From a checkpoint of a small mixture-of-experts model trained on Wikipedia.
Size: 13 layers, width 384, vocabulary 8192, 82.9M parameters.
Experts: 160 experts in each of 12 layers, 48 squared ReLU neurons an expert, 8 picks a token, a softmax router.
Training: a variant of Adam for the experts, 364M tokens, 7752 steps.
Below are experts of layer 3 (counted from 0) of a mixture-of-experts language model. Rows are named router (the router's row for the expert), up (a neuron's input weights, with its number) and show model dimensions 288-383. Each number is 500 + 25 x the weight over its row's rms, rounded and kept within 0 to 999. Numbers have three digits each.
After each expert's rows: "comes after" lists some tokens at least twice as common just before its tokens as in all text. This comes from a sample of Wikipedia text that the model never trained on. Tokens count by the router's weight.

# expert 43
router:504495460525474461484505483468486498528491528509503497503465515496494479519443453510528510469503490500485491474527488466536527511536457455485524475539511476513494485505499488523474520534523507480482471522492466490503524536464494460510486463486465500507531552509537504516489501485502477499
up0:500513511448537502512427510568493554467518535490527545482485479534534523472480493493502471498467475529552469499549441469532468467512523511489511590476537464533438494482498484502545536515493523480493477517471503537478485532527552496475469492498492527490535450485517529504457468488485499462
up1:509502533505530494501507503468454518475514504504491464503535495488451465486514519455493520525500533507477521499452450489510507492514464505464514551509510509487516515544448512486466451496523476491536512503525498565465530460507466461507492529511471458482455477523475477459513532497507467476
up2:512491463526453466475495477467481494508505516587514538498482541486513503527439466536509504467524462468480473513533471456545520520533504451509482512520494486517527502516491499530489515516510503509499476488461509466502537545492487429502473493523498511489511523534512523517507505493494488477
up3:532526515479494489527514501528510538509491507470527545482514488537509534508488493485506477519512473447508534498531521498525490453520512485511503445539536482503483521476458472505482530480517483456502478514478482476516542497526485446492508448529491483501431468493514505487463534466519500476
comes after: "\n", " the", " in", "°", " New", " November"

# expert 57
router:512470491526484510493501484495462487548501509504488471469490501465435482467490532521472536475508541494479465495466484510543500535557523470452501495517486502507508526534451517469479499484509487479488549461518527488513516476475458464493462495477467450534533486554492502506543501467474502520
up0:497523498548514476478492494517502479528528499518504497519506495456550469499483491487527474487505517489493497511504477527501511527483489519471503431480475532452530503507482532470550531483488468483497444524473500547514485514474539527463494498484537518505548529517455523524575493481498476511
up1:506463536526515502469533465502509528516477537482530493471489528493493456470528545528460526471452491489491539507516514520475548508553488482479519509484496465506501492546491532481466504475489478474532521464502476514504521477474464548509488490514486518476463535557503479480463514474509456490
up2:469503524523465446513543501516509512553484519505517498498541506515487481485498533510486477478520506486497496483484458531480427497472478517514503521493529512508469510534474506527474442470498493518504523525490524490485507512501493497483515503500507498470481542524496529532530469494517526429
up3:483469489503494491511505479468505513499515517519508479520551521512485512461536547445473538506564476469496529501498509546480534505479463485494529479491519501498486512513465504485471459475485471488482483493551488505516496513480483477515507498473531504498486509494493518536481510508503466478
comes after: "5", "6", "4", "7", "3", "8"

# expert 47
router:503508504533463521491438500536509510513534485462461498468510545530518467504510488502513523497468453511499515495516480525523530453497469490466521484528531493513504553484517444467513446519514474474500501499500476471521489574519514498496526496455519485456506495469467529453470527487512525528
up0:539530514525503462516506452470498487515492463525500458489504469435522494537512477454525492515468516508482468501472530499486512494529506484502492499506497503517528535477515510476529524465499558476538523521498527470481504497504465520497480527532484482447513510477486525466532513566477474502
up1:492489501490499549488520534525500548504509516498465461482531488522483495488515455499477515515519482503473506494505552509502490500519480503501462496507510490504494486523516524519479494513486446535481521484526443492447532505488553531514514507461536544491499480447518516484490490493494490484
up2:530531512480512493501462491437505504507482491536483506505496482495513452521458501529550480521511464516508473540507486480468489497482475469507483504471479481547498500475527516500527500537509518546496518477516490479529475511523516477422516534540492460477546542512478447492495463496479522500
up3:477503494514459485494475462515473487488521513521524481491530513516514467472469532466483496504506490495482440496469474490520493458516504507487460510499511519547518502513485523503501527475514517573523514503493546542506522504480533469484541535498485493517524523510493508490505492542490488519
comes after: " University", ",", "-", " City", " in", "ton"

# expert 34
router:503537514475547493469514472477514464496550519539494479513467498460509520527483487495496500473486505532480451483532526468456476518514536481477479547501481497491548480496528495494447528535517488493546495499535509501481481504544459493484484505515482452512542501508522489523530514516492490508
up0:480506531453530514483479483478482497533455518500495483501459460482502482498535481539502456517533527516521535472492505495475476521495482516560486460492480528532522520497510495494464525529501487475460522516539468568488484451568496490496504527443507462483514479512537483498494455504531515508
up1:438501453521516523471519491516474468507520478486516506522491486520489444523506503509510522494455531457470487530480536511479478523508451553509506488465513473495488472503504550494519474482487484456496479526482454543476517520505502503516506521520526537512506543483451523499514506501476540486
up2:498500501455527547463489504536530532569509540481488495493468505487494490490483554482501534518485519509539529519484524458505529505518475435497511505500513498519519511535530534525503508505523521511532490515502490513503475480482518490508469515549473461507494502482490468471492499481477536493
up3:526499472510458487485532504489491481459517543494474474491485532522509481515493551486466509502519507498478470487440470533516518486482496506493459518501497545520513496459494494521485512535480513539544501509471524497477499532438479497543483497490507509508512476487470522496543470532448449493
comes after: "|", " |", ";", ",", " +", " –"

# expert 112
router:512535492459502503490465530467482547523487545464480517479466511458507554501497508536460498515520538528547544458483529516503527487461545462529545529496524514517513495501465491483499449539495503511507423529501470507514501461505503482532497500480507518528504486481480524485477527495478506503
up0:527477484475533535530430488512517507470478491505470535519499492502495477544530494495486517504499472491464498521512513521520475544475459453466516534508522470502508451517544488493509498526501507492508453507504462486448481459485514556506507457526500511479462517486480527488461515496539491475
up1:495496467516500514481527480467496482510526503510524527492483499478503466502520533482498453555447510460500501532498491455485516489521538473477485531515521508519527529520540542543474523492522474494485476480485552510520515527474463507494513516474528560512461543506516526497505480518502471490
up2:445441503515471534525466531512519473477570494493493465478496472512486521524504530513500504489523492507495482512500513530516498474516434509474501507496529471535529494482511478479534544466497482525542483538483464530491534490546504484498463528494486468463490493445465505440465524471476474465
up3:505513479459494499535454456476513505490454503557492500502490490479522547488532496519478491517470489486558481493507502532484495518504528485553515518522484502539464493447472481521510475538475529507476517525511481489522504467533472502515480485488475539496473457496516496503489507477469472521
comes after: " ", "1", " A", " K", " S", " T"

# expert 146
router:505490483465528510486468511457528549513472509542503551536491507499523484500525524523494502515493496474499499447481508455517487549507477520528541489514537508509508554520505529523484482564521464524473475534512479520492534499478558490521446479552472497499493465499483473496468506498526498478
up0:517467502517502489532457522483454508532528508525533479485494494486516552509478503491495537543449538499515536523502534492456497512478475464535456490472491492506508520508531461518523519495477487454493504479500506500458495522499524506497550472522502470496493554497453448456477457528521498546
up1:490512529490497494484506500464529495504477520512511513530457514477504495510551459499496516553518503514510499485518479514445478497537522502538491520542497536528534511498533492514495510515501538469500483475511534498481481450540474509498478507504507503462557496477486530496471511493494520505
up2:503482488544515521508468506465526499504507440496480522518510514482456475475511486527509509507542525485478520479519455504493466420459498540510472465511497553510495484513473484470513443512456500529499501504470525528495520520514491534485546524519490515505499508512466517504487533483484483457
up3:515524481465490520492498535520498549497498508492525522486489499513471521488479508478516494512470517508474523501546521521459501517493502514480480511481490484467483522490535461505508500464521525506533533478486520487516494499490523476483482506506487499476487490522494502471503513478512525495
comes after: " ", " the", "4", "°", "mar", " film"

# expert 141
router:512510506506453484475515527517467527544479556568491529489474497467515531455526468506511514508511509508542477499494467507527482477504557499532534499494470503532537542485487520497477494523514512517499522512484501530528483505451504437499521503490441516498522513492524482545505519511533507525
up0:474469480464508493492527537527524513518535485516511500478503495526500494477501526537507526520497478447504475512457514515503519450508535512535506481503506522503451504553476484520506486464536500512499482520530485530477513524473470467544487509510488513475510480479503492462508522528559477518
up1:477471522524475505496488494481518521467532491515514530510508490507510486501458497495480490510424520446469521524521512507463542522527522511486495510491491507469489457501490489487470487503549544522481528482574519520490493504526475481490496476464521518495498511500483510500491491486469502516
up2:525507508534544537486531475516533499531510500486502506471497515488508502496464503486490476494513547512505540480505473540507448537524514460482486477498479503507469525510518530512483573510498489517486558515484484495516522498516524527487495466510477523492466532516519470544450467491513518532
up3:485475472533535509502515527509458514475532500485519476518507473525475503445485501467480502530473538440522497526484538471535527476524486481492465506484516506461540475498514522475521490468532506472518482508511508490469514528547516493511510518505482500494499479518542491520523482508548483514
comes after: " the", "ed", "|", " a", " his", " to"

# expert 143
router:510528484437550531491496535499537518533494517493531482484484510499475500547517511505474520519479477522521472516491533506433471531513531487523499493460462538482460515495506538507528502489522465525497477480496474482489519531554515531505510496504482485546491498477543468456549515497511507490
up0:505497497490521507492521520457503537553483544468476466532471470501505480456553493522510465452496486505500514536489508501492528477496499480490464502492500509461482548499456473520459509471501474504480460493517516537492489473464474498480532481488543463517503489456493456463480496566523479506
up1:502493507519535507463527498495522457496494437466521496501459527491474512514498506502468461481480491514487543547543529496456525505525535498491468490489495474504500480462548463518514480516495533495500501471457458519510545470553470513550512465477529517506469506501493495518496507499514488518
up2:488475519512508506498555512466487528455477487543546522447480498495489446516493507504501492483516521502490513547490510523491546517482478449496503506479490471544477512490483503456526524462540484461482517494535539465489522513483469518487532450505509419560492501512528558473526522490529507517
up3:496487454497513531487531509480519508460541530462530486544557477472474522502495508514492484471478485502481515508494553470521527452496527507505525489491494460528493496495515502538535469454503479506515470478546432531492512454495488501459451482488508524473466517498548503525515490480505458549
comes after: ")", "°", "4", "6", "2", "″"

# expert 147
router:508498539506504511504474515478474501496475490511548456514511523491507522505473516538495487484522492495503474490507499488528465457467487527531471507543568517518464491465473522509493561517475511541527493499534507483474514493480532485513460479475540525488554482460510486518496500473485486518
up0:479505551480493519512531517497486526499515474503497511516540467552454501453459501552508504493504503467486534516505492530473486549484543538467482516529477526468494482522492462469474503477503468523511545506489495514481537510501510495491543500499489508514440488489542495484518480500504521484
up1:512472482518507496517492500515538518473479465544532539497516537488512538513504473496546506535460496508541506494493517550529494473503563496490516522512518499510514496553526495522500476535540486494456523478540499497518503546557536516526468495528482512513485465529520508483430501531521568476
up2:485524510542456513493495430458494501456541470515497531529520512533484490483486504453516506549523520525485487531470476473518510469558477484481512513514507531543537464504475556522517549487533520519496444529512495530523504504528517539511524462526524484498546494521500489472481504530497508530
up3:515518493477498479514535462520574501539510457465511489497510487508501544467500513520486482481508490487528495538491521494546545498488503464526515454508478563516499442520516506522530485478523471519525476524470469537508500503463461490485503509537516532493473529510485478509583429478480490514
comes after: " ", "2", "1", " |", "5", " Award"

# expert 42
router:508499502554491508528506497487551495498473481529496527504525528510554511536516488513504460492471475487474500512512508483487505514478492528527532487484472444487526505491498491487518501536511474481467482475468516472521527489506493490496516532430513496464459481489471505481542561549489450486
up0:504517467537532529500527481511508491541499487513447507491504481498494493449498471503520497517496500518502476517521574505473459506503499501477492504481467479501463501550462573479499464535523438490514499489528499460490507527579484519480500498472470507464492481527523537522504499537491467528
up1:512489541528476494485522484510463511491496529496550498507496502488496465488497520510481474463495528513483529527500533470526504483431463478533516470466476507501462500471504494484504511478470507486493497483490476494510487475440513559554529455484550478514459573529474529500528509481509474481
up2:528486506516515534524479467570548534551510454470437485512525514469484477522518481522551504481484527483492498445516451500519494527508505487470469464560532476482491496464490470517514521481476503489503472534492498496480477486504512506486519515470502501474454503456438490515478517471472528503
up3:480502534513521505496493511498519478479497497499507496510534482506531476523487495501521515539514531500503525475482533510456519498486503539500508501485482481451483546500528488485537535532465494499519468522511517520523536511533524520501518462508499504489509502505512497470519465473495462519
comes after: ",", ".", " he", " who", " and", " but"

# expert 153
router:498490512476481514503468502454469539528513498535537511449496468457502510495551506498489468470508464457458470504442475460525502531512499519546519488454526542504500512491509503512455518539467533477508460524486546508502515508433510467466514514509507510458497508482507530520525534517505490501
up0:493459495513493521508529465503511525492522501503479508458538473503484507505521467490573527498532507509505492498494509513474494523515494481505529514483456526470517469497473482492447524526505515511513510478485481499500523492507506498505475488511507503518490546482488483498493508522493534489
up1:512487495554485510551470498533480515471554515459501503461536441484486527464468477477536487467527504535536498503528507480548493486530527491492508539491520506485473467504458496502469496503525522496524487519503519503480509536468498480478482535511513541498483527511504498500526502499511482481
up2:485531512483498496480513505493563517488526541498527530509467491467512489471481519540529482490546478526540480450481478454495502515495547448566513501480515535495475543504487551495497497504588493520513484562518479544505528508475469501487518486446518502507450498510535522474469478515506495511
up3:491524463453534495515491481558499544506524536454525495527438482478494498433500507484498484478468537498565500491494481486505465519480521475473484517483484482464470473479492486445519512477526515505563469524482507541507472471465496541486508488457500486495439500507542497512507542508490530534
comes after: "0", "2", "5", "3", "4", "–"

# expert 88
router:492513534541469480460517489496437521526500520478510526470489489505524494540508511474472450519510518521507527455439454522473491528510487474523493495487532510505499484502525500496505517513477508510564495487463539491495500504504489511519470487494470527497548486497521467500552493519479531514
up0:503510509479495468541525494473473459514540490501502496496468510446516495524503498505502497505506514498527522438479470581489482521512486488542526476576478513526455464521531497507534504530487534454503508500488519502494501517508499490502482503491530462525515487504486522508531531501507483504
up1:501491507526477517480556493513509497496571496489520509533524479499497532549501504522472518471491527457499456471480503520520502500493470494533481517481519455508487510522521514495461527496502530524545502541525510489510503489494501512518512462495487542508459526533497533493522511513471511534
up2:510508508542498510516506475480503453500512495479519544464495504487481478475510491535504472539508495522454535486483481477504515518481493495478489460520479527491529491491523505500485485510517516517515438502484498477497459489493565470487487503522478486514510485488420519477518520557538495491
up3:493491546490482494487536479497480542467492491461481521515482507470511480430499486487517555435521521515530480521477474510521498479524510470500507499553499491517492498507484516513463495483537470514512462544479480482540512436484543519484525429546450466519516549500500495495511517519505531531
comes after: "1", "2", " the", " L", " I", " a"